{"d_model": 256, "moe_layers": [0, 2, 4, 6, 8], "n_groups": 8, "n_kv_head": 1, "norm_place": "pre", "norm_eps": 1e-05, "rope_base": 38700.0, "attn_scale": 0.0884, "init_std_qkv": 0.0334, "weight_decay": 0.5, "lr_head": 0.0118}
Below are experts of layer 6 (counted from 0) of a mixture-of-experts language model. Rows are named router (the router's row for the expert), gate (a neuron's input weights, with its number), up (a neuron's input weights, with its number), down (a neuron's output weights, with its number) and show model dimensions 128-191. Each number is 500 + 25 x the weight over its row's rms, rounded and kept within 0 to 999. Numbers have three digits each.
Before each expert's rows: a language model's description of what the expert responds to; "gets" lists some tokens that make up at least twice as much of what it gets as of all text. This comes from a sample of Wikipedia text that the model never trained on. Tokens count by the router's weight.

# expert 53
Description: Sports results tables. Table cells in sports and tennis results, such as pipes before arena names, closing parentheses after stat leaders, attendance digits and surfaces like Hard.
gets: " |", ")", " Arena", "5", "3", "0"
router:492520474539485484534479525525488514502464453490516482496509490512488485487502499513535478483461456539514541537483534483501474501481528457448472511523467499503478507540500490461517465525492514
gate0:509553487526518511527520482531485513462477490496504510498544433532506479467507514472520533482463496506544534521552502506476494471502491531512493488513473467472511467518471514495517485502494555
up0:500468489499475494463505490477478493522515489471506468483450568496505493534500493519493457493544505508472497504456521500512463542489510475537518480508514531498509503510541526496494537494518468
down0:480513482529499488473506528498509471524502526532518482525516514475490515470515488496495440517512543448493488482497465501482505515504483504530495507510453488522504508480505495489518516516489490
gate1:508503456508507495490480518510480490479483543471471580488438486510531537533487460485497485517511543490465491506509465490466528508480497466505531469500497520488469477500487563488519540468521486
up1:553533484473531502541467516504521523479521505455454522491468484524542492535479477461487488522449508481492477486528473508478538495519476462482513501518527517511493475510517550522541519514511527
down1:514508510469524507489550488538505545565486488484470530484517473530522447516498489544502494503518515504499476478488535526511504562501490485470475484499496503456504474565501522476513503470506468
gate2:514526518514512474537503470474478491499469497545498524498492519442470507487545514524470482527533537459475509480499484480490460485499532518506481519503515500497502488481508479509516485540473484
up2:527540513523506482545460494479485526460490472517492500490512496487491532491519485538508500566539470483489541529500495466466451501478538464470516481511477479510502482479492453476519479523475487
down2:501530481496487481520444490535482510514499487479504475530457523534493506469488473506504469453505487493473546500523522525510521519525505530519527540488512538489491506471532517511533509503473458
gate3:531543511512504507506480453485522520470522498517515507468512482524470530513542534445469460501512550510541475470508505479499533478528505496493469525498516509547526475502525515538555529488433503
up3:529490502480530570502517496551484540479526517463491501531454527519497479467493505530504505498459545463460535518457505520513453480504502524517491486473504475510515494495481554488508501517507490
down3:496504523470506498489469554466479491505507512512516511477520496503478469522529512530505479491491507495474487520496520507490528516518508504475526475552510500458522520511465496512513498472486479
gate4:519486464529480502491500489507529516524482501542492524534555474525500494469506484514509535459476500502516539490481461535485508540489503547523489507514501483492508516506520502507481455556510541
up4:506503497474483548539476468499511489485507482523447523489576513520515523519436477508495511498460491482472469452519480507450520543482513514485493476521480502515516500485509460524514479530472499
down4:480493467539480458472509523515472509491560500493473489485475490496551483524504478473466523465487501536482498493496504555522501531509499496516504499519493522462480503502484517515499470527526479
gate5:515513519509520493494483445534552476488482467469504496443500492521491530509477519477504546458479494531569465504510520483459495513469512491484487523442523518451495508521499534506542507454542445
up5:464452507529512488534456495476527528478518472503492472492488507473523519481493494491521540490451470516490459521499501507501469478497490492489466496469517507494486493516510485483517545491502488
down5:486453475493519474478516459451508473495524479525473521457549507519496477548516547457507549519453522521491514491532484502520497473496516515518508493511520491485500463434509511524483506498532501
gate6:558525494512512492482481515477521520493536496501508490513543525468558445530518522527473484486513512490510487482553484467496526489501452459477493510477512529543516449513576534522515510491499536
up6:504449508494479500490471473499468508511472516474509472512486474484492512494528480532528491488462465514477505488488507503537472513492524528504538500520477493491489535512531506499483519497548501
down6:502494472508492512489564487501492505481527502518484558450497520512529501494490511428475525489482525497492474484473494531514462466501496488501466497528498513463514536515479459516471474465512534
gate7:494471505503472494479528526505498508470535488477509574527476497473494492431504528504486454509541478498510497491564526446498512488479510455491503510504510484498507522496519493469474514525506470
up7:524545476494526504516452482492491485470444532516477472509535517509533505541458479531510461475492500526538487534469475489463511491498487495526524518499488521494495442456486488531550509471518513
down7:493475485489480483512517522507509482521479481486517439526510525443507521445524511499526460490488499498487514534504464481504497519503546469540504491479498481493495499509536484487522508479483484
gate8:514467471504500455506476518546533502519481494487545486531494484498481512491462479541499496481487476530493538518486520501485461519501529467517530508519486477507508472482551463503535500494461499
up8:513517491470539531504532481504481472446528465485523509462494517492505517487539520500504550512474524493487518484550476525500534492494491538511449477447501515508488498522451533494471518488511511
down8:474466478519488460512473505490477505499523504493470490478521517474422560497465520478494540491517526535516495510492517490532487493494504483444503521500504512494505481500470501526459524510461512
gate9:508487525493523520491519504485572505523489581533501472480516505522553448492468488521493502467478481515500587478511503495486486485489494486522507507515512516512502520513499499484479536524490510
up9:523484507460531482474532489449534497505504505491520495513474497522510463438496553533460530483508519494506515503505532546462506463495494522478465537482509508511485529508458474460494475531484477
down9:504525515469539480489486532472489500509493507520484471519553498505495504480495511518465489483523531489528537477502514470516510463513481480512496502495499499492520498525555501472518527456438517
gate10:520480476489518537467517516484491438453506533476525504492517533473509537508518500492494494520493552504468522513496491519511521509482524486505494485535521541525519495497475489459480468503522457
up10:486515462525487448542476490501504507495500451445514494507528499499467536503488518487562499518507496495522508497492492477455485489449523513498511529491534477459530528491539503505515530464515475
down10:535519522512487510519485488522457500491526483505492499491498489552488448510471456511451490502484484520522469514485539483491472495508523496522519534467519488470493483481501468497486489535489473
gate11:498455517498496467484504493491558471526511491488508500488507466493520482465524472541508537515479482517467491493489535533487494531480483508489501464502513493511502491499510474505513492495476480
up11:502490483521478507513490518538524492536501523540491502484510507512514547522482486451493502497504460464512527503513500500495486468481502537472519540540541498502481491488511480498513460494538486
down11:507531492527500534441463547484494499529492564550481491447512480548507475526514465508503502489499492478510508521500531537484520494480462500523484524471495505533501532515487504548496553506541448
gate12:524534473520495479500500500513513512496517506484494491474525506469476521491459477497549492570462462487470507478492464500493465498457471496567548473498481516530483516478537502540454534525516550
up12:458509512490484484519485514476455475551474513476510510503500507469483545533515484519477503521547523504482513503502515485515483550462478517492501490512507527495457530502532483561472572494484486
down12:510495480463534523503504495504506492425517443476494501509518461476468502539534519479517550518488502546522526500507527470520504516494510523499550501517541468478524493541441535502483426485509523
gate13:522520487508508503527490520468497523530499478436516471474500526458482518524549536516556525505454507501484476511484488492507483502512507487528513513506469537479515529497502491534483527494510506
up13:513490520488509485446478518486471535527518555512442479479508464483526519470493446517477492495498506486501537491511517535496525513470526491507531486505484524553503490476503503472514437487481494
down13:537489529524497523504520492525500479506508476502520530483505474515532462504510496448462522502475500483542511499514509506471516505511483498486540481500493526444533464482461519516490526527528482
gate14:502499538471482460493550493432524494542544507495471534510468485495529512536561502513506500480488475527503471484520483481502442538496524454511486496529499537514491451506526520502496487492558493
up14:500492468488515517479491472508517469489516487520477458533491508538465522535491511477459477509533544484494496525496521530467580486486487515509490571465491492519512515494458502472496498519462484
down14:472502523500494507519526470480536490519513517505519474487463503465481554488495521472452518544512504494515517548533487447510488460505486516551523504492491529535552525456494501555487522496535516
gate15:509494534480490513512469509488419543501487479504505497586490552503539496507482484484514467503488511500542525502495546479489501474494495510512534460521499491487503483486519472491509498519475547
up15:462524524496461477506528541489482517508490510499503504534498516499519497468503517483493476501524513495520469471482465492502493523449495485480525451491484483532446538500553469464514527480509527
down15:469510488498461513485525532494521503534508486516518534472512554491494526475518501506510512475518554511481521511472488482539504515501499518497477469474507512498511549448519497491494514469499514
gate16:533525545530493545522521497464561537512497495487499512503482494537518455448524526468523502516479512486534469484495486493495508478520477481485458502477471493502528510520470540465520500528480539
up16:500495482495491438487451496540444442498506498475527499484479519492462573551483484529497507523517490502443488522514516499529510538502477525515547507505518521514494497481523486514465548454527507
down16:480522500515487489481485510471469496542513519516459459525545512512539491515490458511484461519522515485523497510530483499512480487498514492506488482508519502496494488464541480495547528490484500
gate17:495491476510476483513527502515465506482506516514509510480564529487561499464508510497508453527512495505515484517503518528490508463466463494486524445503478498472522498504500472443497573485486499
up17:431513495498479473509472529529456528496498467508542496505524471466531479478473519512476468467505489526524493504488519492529434494483529508504501484488479517487481501533499531463506498487504524
down17:498535458514496488456519518495559506521511511461527521495493511483514470499498485488484501494515483465496449536499517491513474520504495503508534469542517505517525549445484501493523530515484466
gate18:483580518500512489502509499501468464501483517466511510485546546464501523536482512476476508523484533486458481523500519502504505509504479495501519490490469537511515495468447514537527545489462540
up18:484453482510519488509517513507524508481503483559502455530487504496531495490487438531496498499549468491510554508516486492481544501498513546554529504493509493447444500507560506472458463476502504
down18:451517487494540507506488505476542487453496477502458500500503456515446492493494467514516487531519510511557475489487521496465477497459523486505479482491519508455443488536492521480503465516502522
gate19:509518507495500615456511501482520517533546507497500450520547480507452511466535512522530512492457511470503486486505487546518505506484485488516491543478478485528484503506523561532471549501497464
up19:526500585487503524489478491499501537460509514474506486516460496500464469460506519570513502472467516538475503460441520480518524556516502492536496508507523493527498460525520496536462463470523497
down19:504477523518511503489530515522489485563555528468464498438468529509498514530441504485496541501499463515476466498492551497511528572487518494509493504495538478457526495472487488507513502470507490
gate20:496497465513505467494544524495485512505500528475495488476468495499496521505525496544494519505505560486544524502515464462498475526487476490521447484483502517454501513507492511507446551533459540
up20:491479502505505479502528531448475516503473522513523489469500526450524528494459471519486557537504512479481550511496499479474506544515490462522493453511495510484500522484486486471487530534509523
down20:550531488504517498516480490484511487523490499472496524468466518496524503494489487486490471495545490513503498482471498496502481507519483513461457534483497455519491526451508500525521469486501482
gate21:510471500495494464476481488508471498509506494501515500516473479478482510505499501508475437508462486511504445506521516474471506494481489537522518529470495522559489494499507488499460500472530444
up21:483550547539488528518469496484502554477513532481480530483490473482522449506523482507530552486534513546521536501502486459524514516528510482488527495508510483513462497537530493494550522485516491
down21:503499448491432479509492496486477515509485448507484467559572529509555495520537462507482512461486499525549530481525495511486530511489536470478513520472500509518550480498548505472532522502496523

# expert 56
Description: Athletics results tables. Numbers and entries in sports results tables such as race times, marks, nations, events, e.g. "3:57.7", "7.89", Chevrolet, Women's singles, dashes.
gets: "1", "3", "2", "4", "z", "5"
router:486505502492473470515488502535484550493503453487492522506493520499480486452502513521512502529498476508500545508468517476473506483511484553469493537523548490515540526503515494518517472510520485
gate0:478525464483532529474497550438511487458521460497494517569513506498473535552497521525507465476519527539488467495508492471506488546534453490517442497488502508498514463524480465542500490467491516
up0:541512482482476464520495470491517462482529502536546466479489530497546504476512505506489521477470484496524485506478506516489485490478480507511442511483472502500491484485467520477470513532517513
down0:493546482460540493501504508471499514484539531509493515501481492464536520488503478592494520505489516495478506495472523489503493463517577546505498507505516544470498498527522528462518491499502467
gate1:473460490492508532439484486519511500494517585545498465537509481502553464527521489501492506440504512489486471466514461524548466489532528495482502447509467530515540516481511532486488500536526486
up1:516502476454525480538490527501501522484520511489507510492506465534516516481479454534523491538505503551511498486449494496538476480473514486509495481504467517471520509524484502484522478496471573
down1:507509554484490491508515516529511470521466510524519487462531479531504481521461510483535508516560516490466481470503520501482519528509527496529468473546540488480469507505490513502494448485481497
gate2:481500437475475451530492536494531496515463507420492494487528471465490509458473485498529503501502465479493500553516490509512465506490523508465535499462526504469485501482494499511500503485514487
up2:550505480472526477478495497495490459516472487472481512537465494548505517464478517467466471479505501499539518489475507501491529482485454530532486515521505507534536482510518528512508518526524464
down2:483492498523481470511509508501521503497510539475565529506500458498466519472471508507500479508506469527494529504485503452503503505499521512538499481523491495515497511491498500485502502512521484
gate3:509480494485448494531475511499480456491490476486529499475478538520482530574498536499443478499521557521484525553550524524466478541493529513454512500473514500537484459527535476515484487548522461
up3:500473498479505487505483482557465508487492464482482488497489441503529503477493525496503497455478494477500491530529501533516515462463514502513518479489497499492515508476500525499487517529474498
down3:499492471494525505510511517503521471510524535522538533479461536474459483476466509474482500491516497525483503549529524480502447473485485548467519480517496503484474547453476480545515493535475490
gate4:527467507533515486531493475502546523488502467505487506511486525513508534482490508514494524448467487437513499520489525501484546462499503502511467460476483501480498487511496517521477507504509492
up4:487525541516503457515480495533518480489496476494494466508478497491482521469505537518490524470520502510544499526467563506477513476469486509515435528470497495497482505549550515532492502498492483
down4:529455491496482473531480516503495469443477473536481466505527513512553501494501546493495531525448464492496548529490509489472474565515502480475542533492503510473511513494486477521489483483467505
gate5:518540442537481466499542504486527500513507499487526502497549510512487569511483524508502479463531512504585429501502517525490504512452501470504512480464474523494488481476520535489461508509466532
up5:516483479485492496496463500502445487461466480470478455483526529475495532485517448493534511511462467500524489518477459533497491497502501477470520498540528500521483501488504477478456453491512514
down5:525473481530501486526502563496446506515522544522508512523469482525480517528467489517479490491509495464476511480526508477458465522498505547522504453512487539466550453473508515501463525467477510
gate6:501507483525540543495508466509535502468518510509496528528505490528469539498496498506504514543486475483504523471512492469488518440515568510476537475505536496494540514510497492561514518508474489
up6:486486494522517498526480498509522466465504478508551437462513476457521483500507507537529494548546525499500485510510468514514481541512486525478516519533505484471480499512516485474479510476516518
down6:503478515506473486483451476477488497465521482462549508442491510495483482516478489498475521500492509511508513517504485512541521453473529469566472497503499472481476438497486497487480483504556507
gate7:511473527509515481461536509483424510443435506507470498484499494489484517473515519534501511540509496446527479463509476491492513501539501487545532511463523535486507463498531518485518493483484534
up7:500521482533484480501510548482442499470487483477497523453479519490477544478532528506479498536525546473533529486504483454534497512491517490532462513480504505501482473503554506516549488470519524
down7:510521494539523525463546467475514511527505447478478494539489541507513485489511583441503448503484524476511468498493562492534500542569515511479501531497486527511505507513540515486495503432491513
gate8:477521488449532470475455488511494499494550532475469507502466472498532530482502506463501515490487551476517442425495500464530472489477514472468496486457513524525511549498485516506476487481510535
up8:494523479499487543510528532499481461535484494507510513563490527493479500552497515472483493491465476525433521473517509537481457525469508485475512500486522516502496505478501479499505522484472501
down8:512487504497530491499500460471493481473539489498511496511485487487543483519490502517516516486459500532524455491495439492555504482500493477473507526499477544469478500515513504495526508499551460
gate9:472483503501537491487506501511564502498579504513470497484524503477526491498536484479484518479470511516524430540469460495454487493472472486518527492484518533499509515489468533487512561549499482
up9:495542524522499543457537492516475530510505500535519483503494449527462472503519526527486490523518488511442446562521482507463497505449496483505501478560527468477483506545495511489514463458515515
down9:504515502500500464548487476467508528487473482505526518525521494484502478502466487521476486487448462520533499454495503470529478470465504476484523527502511478516530469495434482478514501508508455
gate10:499485491514551520474471500484459484534510511486465490526500480440475477521512520515507474479458482422487460495503492496489492502489513496484520503488495525513490509509539497453522492506529463
up10:496458517538526536487465537505466489535510513461502510504517528450456493452485510539517487500473504480497477447531505476495501529493486501513494493527467521517490490510559468470542477529509525
down10:482472477524476521475476518515474515488482520512480499527531452508534453529465499484467514526515478531468475471460495486510473539520469464481506533525519526545481468444546517478530503489508479
gate11:547509517495494464499499482500535514500534493547494528497483500513537456516495509488443499509545527523488505446522548512493507446486464524485490465501461493509479500478502492535505515456510507
up11:483514476505524512501536504483486490512497540504488468485517516499511486510456491529509493485470538477506489517472478507516520481461511506539516519454507552492514454515466501487475518556530529
down11:515505496476512433469519495472497502520477521473513497485503492516514532520513524500506475496500538552488487449519511501494497481543548554494483496516548503493449532486522512483469469454505526
gate12:506514471578482466541460489508453457522517528501534530508509521465489518540473497522475479503492542482519470484506509499470494520456507486464442519496516524490533461501442523530507509496503509
up12:490520459496505478517490534558464451532544502520518514489481498509511531528516529491498511465491512479509496464462517461538499471543558512440469516484525517531517518513494536524519494508496451
down12:501510510499484468515490471519499501483482467484473476518566482497464463486430508524465538513506476478509478495532525494493503484524522480559516490498527522490521480478521494515453497486519511
gate13:498505428547491490487484500467476492480496544495458518501483493456495488527506447490521502516496533520516495489482512456454468490514560480476506490493531505469527518530488497499540509457543497
up13:496509555471497520481509481496543514507511461502511494482507503497481505529521509510501520507510483461489506527523464502536523525485478521488516476501509482559502490499500474526454488520472470
down13:497505482511523452492451526494449467536503479529520517487511506503517509500523489498507502506513472491516526480480529468482448485462516529508528532499489487529514472492491508509465482541485506
gate14:457539510521492476462479460493517502490493519530502550476477481486524455516470521525466510458550524524557457476500481537485512472490505495514509511505477515501522486526555515512492489519507451
up14:528529512521540466480487494496516515492464497500522499462479467527534442521483518489479492494528474507503443545535501483474523474486487490519533479524448512485515491492489494496481460510499454
down14:488532493564498537501448504514524546516492532532487539518502496478546477523512527492495502490528479511506492480517503517475515482550458498539494508456522514532524555496491503537515496470503478
gate15:487505490496502516500527494542520541530522526481529464485486498534533495469513460493537493499508505487473481488542477490493475487546493491460466461507498487507476499486471473534494468511493504
up15:527504476489488515497504474483481465515505487520474493486544484466484473497454521527514509531489507504494503532513489503510486527496444454506557499484515533482513466476511486458499525497477519
down15:511475507531496465515477478519439473494490517481439482527507514551537511490503472482504499483529463494516475523536553497500479558513502481514502474466515470484488468488476485477481494481527469
gate16:531539530503497480515511471486457523494535482507511527484536522503505493425498477513431469523545480511520499478482487494498483525456498517528484509524519473495489508500497504520478547512494497
up16:568491506524497501491491500480461511481502468509523496547492506487498507469499460507474485493540479511542506446507476503496444523476486477551483521521498466517490511501548473503497493530511488
down16:519535458464487511491526501521525522486468535518450498504507461540514471514485517524498482515511521531531429516515518487480509497517462507462479496505525494479483500484461498526495528478522477
gate17:475508490474495511504487470491593473513504479506421463484482495499515534534520507449508542466471522487484524493513501458499498521491528510496534508516513515480525465493493514510466519492526452
up17:480491514501474531506495498478477470468518476466496510487509499482495522510486505507544494496517520525566464512492460467523510522496517499519501513532498484504516479507483465489475511505518481
down17:481504493468509477519483513461509452466478494538523508490463507540546508466519539511472495512507475522516527503493509515512510523478458466529508506487487475490503507521507517514468517484549526
gate18:523480427491512496534478481501495534496524495509522446521495486506551488460523491529509526506475456450491482508520488480442484478553476512505560436509479517476481510489506511503520489474501493
up18:516478525538504528479509479503480506529523517515508510478507483498459530502486493510480480476530529483527488505514479544499487518511530460509460537482502483517480487496538515505509530448491480
down18:477471505499520510505503512568511502472447509460462510461542476488501508546513476493535478514475506545465485509477489510495476489494495479539495494495508526466513552515499514525564526477505507
gate19:509512477472483500466496515487510529523558467515456509490514473458482518491502494495484511550499507535550527507514491517536512489503516483494502506468496512548513494499493524491487514521518482
up19:514477533504504533491524479498533499501478547486493480535457515514482499527518482496458512507531494478481462452524509472436456486515512485523516467500518514521499503499512528492514541470503523
down19:509472460532517503511506501465451518512515506505528519490543515496449518527519482510538485536485518475491545487507509477539519505522467525508489488504486448494479523553502498502475515491520486
gate20:531500489494518497500506494529546493495500475499462496540503492513484470513477499504429531507539454486486521480501483505484538499523507500497492497508500488531486505515507517499503545523547489
up20:507476469497519499507485476499510488533487477532512505507538544469476500545482512553497527516498474464485474494484527488560486499521484505484507536495508491485508496508490541475491476470517472
down20:505550497466517473481515512477501470485501486533444473522551458503506508483474508453542455573504487498493509494523468509533487572479521499486508510475526465514507468518519483468437478489447502
gate21:503534463484477477484467488460496452489474505497513517491499522491528530465484494491492521518477504520499496444508525523478457491457518495497505474509507506505486482496511493533528561520481522
up21:524500480528532496503539523468510527505531478531490477491485496531486539505503521535516507475482537458519478500492476483496497485470477452533500434483501560484509493530558532499499482493522516
down21:488469487491504522498495460517519488492461548507537512527536491485515461514457485494509507455503503509493490537503537536550511482503506476558467526494518509495487496485482522506511510524504468

# expert 30
Description: Sports results tables. Pipe, semicolon and dash separators in sports results tables and lists, plus country codes and words like medalist, JPN, GBR.
gets: " |", ";", "-", "|", " /", "};"
router:493533527490446543515504507516467538510481442476545520462523477458507459474514524524503496460503507544532514532476485476476530489544538535454444533504508522450464484537493513507486516504544476
gate0:515491502506497487487510518524483507599537493492490493487542495515489566482490511531487480513511508505489506559497530504480498502511527527480500497507519511490473491499512526493478444518514476
up0:528508511463516495477455496472498408528511517533468481520484497535504495469460471498517486518494479484458458491488516512520509515470523515493538515495480462505504576479509473524500496441441529
down0:502501494497503482498469519500525472508521544532478511481540481481520514498455469439503509530480482506538491501499530521481469527513479521510510487489517514499462488513497485510509481500470502
gate1:491520493537525489476494534506538541489528489516512543496482464563480483497517509500534479481513500533490470499491527525474536489478503515489479472438527531492501528504414533476515467466525459
up1:481493512487486523480517515576489508503500512499496488563496509510477493487482453508461500471504566486476526515482509516505459515488518477480514469506455513481512520498520495496507519506433515
down1:506522515515502512462490492477496519492516501512542507504499497544468502491484514499520505511489495499475480505468505522518516481475472487497507533485512497453513495493475491504511514473486490
gate2:523485511528499487526537515494501494478518503497482531483495526486542566468523507415456466520522489480480472493489496501510505493515497503506485513500549524550528467460494479533484518510498486
up2:488478475468480528473466519512480466535530495511487466530464475513530482482536484502473510519485499482509445490463494557483492496531480492486504493478555501525510542477477555494488523472471506
down2:535509543519499512485500486518449503514478515553539515493527502521493494491502486511520510488499494527520523463526479522503525481497497513461516510496431497554471457585500479497488501515492518
gate3:530489508465496504515493477476505485567522472530504491464464519521463525501500493513489506502492527480482456529486497512491507502510503501532508509489488525505544524503473479514464487471491549
up3:486518537468489502538511477474521550490512484464516532501501469474494499513521518504489508497494536510536488506504475521507521463525529502473500518500489504517488466529479489530476528479540497
down3:534490504521490464506516506511491497470547534522520530476527506517450481518483475514486501468544492518497530476481502463446494510454500510446537514538495480468466500535528525526484530491490481
gate4:505509500521572487469450509522482466517476494480538508516535480520499513514524478476471509497524498486521498491492521509544497487528504490509497523486499502505493494500511513491515519534556461
up4:523499464506493499478495506521467501500481518520495488488493483507508494517507503504498471517497466482501506534500418474484499525503473512507523503512490526526522465497483485517497466501483542
down4:502504493522494510496487502502509493514555472487498495514482502532455515512458499516538512475471454474507461505498479491472533485448507464497495475486487502510496472462538525437521531490511516
gate5:497529512456494459526523489474492513502464497528526486466545502509514536483481494491495480502538505481522508505486480479499493465490499493526501499512480517477516501494489486517491503528510555
up5:498437463512462521467462533482508479504486507539515492488445508463471488482504496497460533504499512487491507499530530549472488541501507502536507460497518483528518481493497497536538500482463511
down5:540498497503472535529542516530507526532541484487509472526477526504479495475514488511487474494551530505506512492466483496483517516511491505483524476525512487533490485565515543503515476513486500
gate6:548506513478508520514475487491499458488539509501491477485497540475516512547473523473504509478462492515500518524522511501565548525505519530474458493488530522527472464501571472519489489469520478
up6:482485540470508525529488522468542498467457497507513533526505479461524526553506456488486508496528496506478531545467541462482501499479487530481530481538514509460458513491469473546551464490460473
down6:504509487460502500491568480506484498514517534528476472522493500503497510472515497504593516507473471508502492510501481523492500520491544502482547442484496493506507461525503477491540524496512506
gate7:482486515481493504498481515483487427448499480464524483486517537458477505486504513496478507496518542458515516525493524454470486564499460505479485475487478458503521479494473446485509512478469494
up7:462476515487524497499477495497461403477488507431496515501477528462483481536530500502504525471462546486512531503487522504463468559492487500447520483524525515515499494517479426537542542492470477
down7:460444464493524538500485502493469479534473423523486509494515474491558516572467579511480468470500512512488467522496519503500472491507514531470491490430522464487494494538508493487482458526500478
gate8:516457528485479520512488499447502482471494521511523538485508485482537489488520479499476551503494528507478495500533515531543486488492475510570481497496521482464502537481487496506473515488483499
up8:505496508532496509445494456507497468506503506481477490532543529489510516529522482484536479489505483524513507519478522536490515478520493505472501500490515542527459459483510519526513493435500490
down8:506523536494538489559506480494500511465504463481527555509467547493461483457538455536504517512490481477502501508506502470496534542503510495572497501514521472524543490431484496561508466477480514
gate9:502445479501477476467476498496486485503509540500514511486469456520501533487481488468455524487472495518491498486532496528526491510439477457511480493489467534494494505510533514538525543507531526
up9:496448488500493470494520476519502516479461511529489528452459473505501544497493480521511502521541474475517470506428476483421487557481480497533496443512477548470499482484493468498493466459466532
down9:521491431506507479488513534495492524490497493475550455531499493494517429491476500478518511531492499489480479518530501521494480482482485476547469517462523492471530511552461519504505483494470498
gate10:504480502481509531517502547498506493513511521486483529464474543480501517523536528491517477509490488512546451512487504472448513530552510503462475516515519482512504506533478530483497479530502474
up10:495531542483521546478510528477461521441569497465516469485489486484531472527542518546521497509503513512490486489533540492456514524503489510503509531539483478547485551516543553501494475502481487
down10:525525517538493486476496514496566511507504482528467477514509510507571470525490483499495501511471516504493519471549509488509504496546485511515535473463520430532490493547476502501481517491482515
gate11:528519467509491502483495458503523498496536496505480505456464513567489531483533522503507464502461500508545493495503516475472514542510502524483513502551491515538521533516522487498519467487482489
up11:536545496530474451477514502506469491483472504505473510490477473489487507527526492446501536498461538501530506478495484494490518506476490511496493479534527505473511492488520522554502521512496509
down11:520501549494518494538476511533490497453496518529456502501445498534504516477507448483486500514523475508521517527495530497483500509485494498466505509561481486479497459529488536476502490490490538
gate12:497475536488509490449501499495504534527438507497498522522537477487545497551510532522507538516526511513472483483520499507500506516464505496512493460480492538468457464518504508531508565474506534
up12:468489513464507468498517489492507538478507492468553477477500492459500494497489496483511549537508520497537494525513567489494503517490505497490478448492498522510477462510496461519466491519540528
down12:436485464486515494477476517471529477515496526470507494462536496482519541521521501457479501483467454523456518471519463507484481494506516532516466527515487548502488453573522524489455512499506440
gate13:505511513512520504435524473492488522553501517499509495471482470507494478511508519544549526487489529500473529476490471491498513486485510506552457488455493516537491497485474597523529489489513443
up13:464490486502489498480455525515486457436481522506463510517506534507498500503501501519453496500484526498549511444488512498493489495509493465469525524531522500484501457538520457485532553453492523
down13:491545491490503548496497464508534498519510501495506496493481527488481522488459472467467492512540497485522485470489507514516463488481483466527469508506538518476494538476498510466509445542497497
gate14:476531495510489566516487532513497498517522492480513446523507498477459487552531486534440496498537535498469506513509492509488505534514494502512528563542482489516521486489505492535480488487431474
up14:539498534440500457482519508481500511508468510502513512475502497522506523494480494514506484534503457494519473470451475473500493477484497525495508470514501523500500518516494498467538525462465519
down14:504491539472501521517536493519521506490449477528495505474522493504468531479470484494533526508514490487485532486497484479516542532455515501508532527510503556482456481504512497449487473486507498
gate15:550536504508471474518505485475528500495473485467514492521470517518397579488482523467514523502547487481497503503524501471505489468489520494479495514515486511472525534487532492540506493506452525
up15:516480498509490506500509496491507494499493497495563521480463478536457485494510549506485489468505502479513505477500515482443524538489509480543492499468509505514527499495447499471525461458445500
down15:497543470494517516457527505515452536458507545503520494538523470523450481534515518509536518503499469505510500495544531487503476481492460503491493496510499514541476475552514477508548522494493480
gate16:530499457488509506456507546543491481559533478495459511500465511483478520480553512486483476492484469502557492502474498485511487515534494487464478523497527506509486507521464499452493510462522525
up16:526523476499495520464516442490542508545491503529510487522418525482488533490520502485522506520553457485479472549488462453481475498500481552457520488496476505485496503510513486487528482451544530
down16:538503511541494504534485511545490504491484537449543514481501492510528476495470466538482491498522505527508519496488526529460504494478495496503523477476500502473474524484516515471522527522511507
gate17:507506509562496503460451486498496502450489531482489525459529504527491501547475486498499530483511509514504510483500523440527456591498513494474493493528480464493488500515515546508541516466470517
up17:551523526473509509481500494553500518437479461485532458526538511457511504473502477477452503509497514505474518435536524493533469520466491512513494492474459489517467524497539526489505519536541520
down17:472471515479508502480497499522516496487438447480512501454504484467519525485486558457454484539478472503514545477526491489494509495525489496496469526502472484491493477505522495489517454502527481
gate18:481508485505465496495458516490491495501515483480482518476479482464458486497519485487482487528479484490506484502505554560465515551544506512512467513514511519498516562501515474531494481497529453
up18:463513511505524468516492542499459438472525511501534542505517496471503499515492477493497508521479514505474489489491520535477509544504495469547494509494498482515525505480492509512511522506504454
down18:495469522507543476449492497486543513518460490516444515532516533529538494486510517502512513465500537509488511504509532499531471471528541493497488547489467489551514494564498497538525477498496519
gate19:501475505531480470522504477501519473513482495521482504512495543478518496489485520526511496502547508492459433491456504443466506542476486529531487474482497445493484478498434537517486538461534507
up19:496486527470472519503470520507484470521477493508522492457502500477500470488498484443467509504503444477517517557483494517515504542496523504505502517524497494476535526462505468518456537510495513
down19:509522479511506512513529493479499481515538491457458482515516481490468524484504508507492520531494479489508525483515510491482466481482441479524494524511485472519506501487483519495505471494506486
gate20:507475471433501483476530506489475505496497483506517511498560525478510538464479512478492485508496484498494464472546488486546447496495528448503488490487496542561535449480512516533435522525546524
up20:457458479533512507517524515511526540486462538523480493478460460513521492550478511488511510505521465495512488519473485482491523491466478532520505491494450540507489477480433493443545484493483535
down20:489543449477501494498509489487498509461537512496519484500455488476514467526517512505566485527550514513507450495506492497442506504515488496490498470507488472535440551538487491509475539519495539
gate21:526535501517468522547507472535507519479489455468545459519458463512449480516494502502485497502490471504492532522513516483530511475444493523434507506498531492513512522505502453514488508525559536
up21:531494539482508510461500542511487516495493486509493485501510510479492486522498513479479486495529467487500453502460503528499503503556492470523489460486531519453545472493502543526485515476480516
down21:504502546504485465499513499479505525525496513495476539466473485493498514492477481463483544490525513501484550526510496485504469488498530487473526532486511508423504524446486493509516463518510517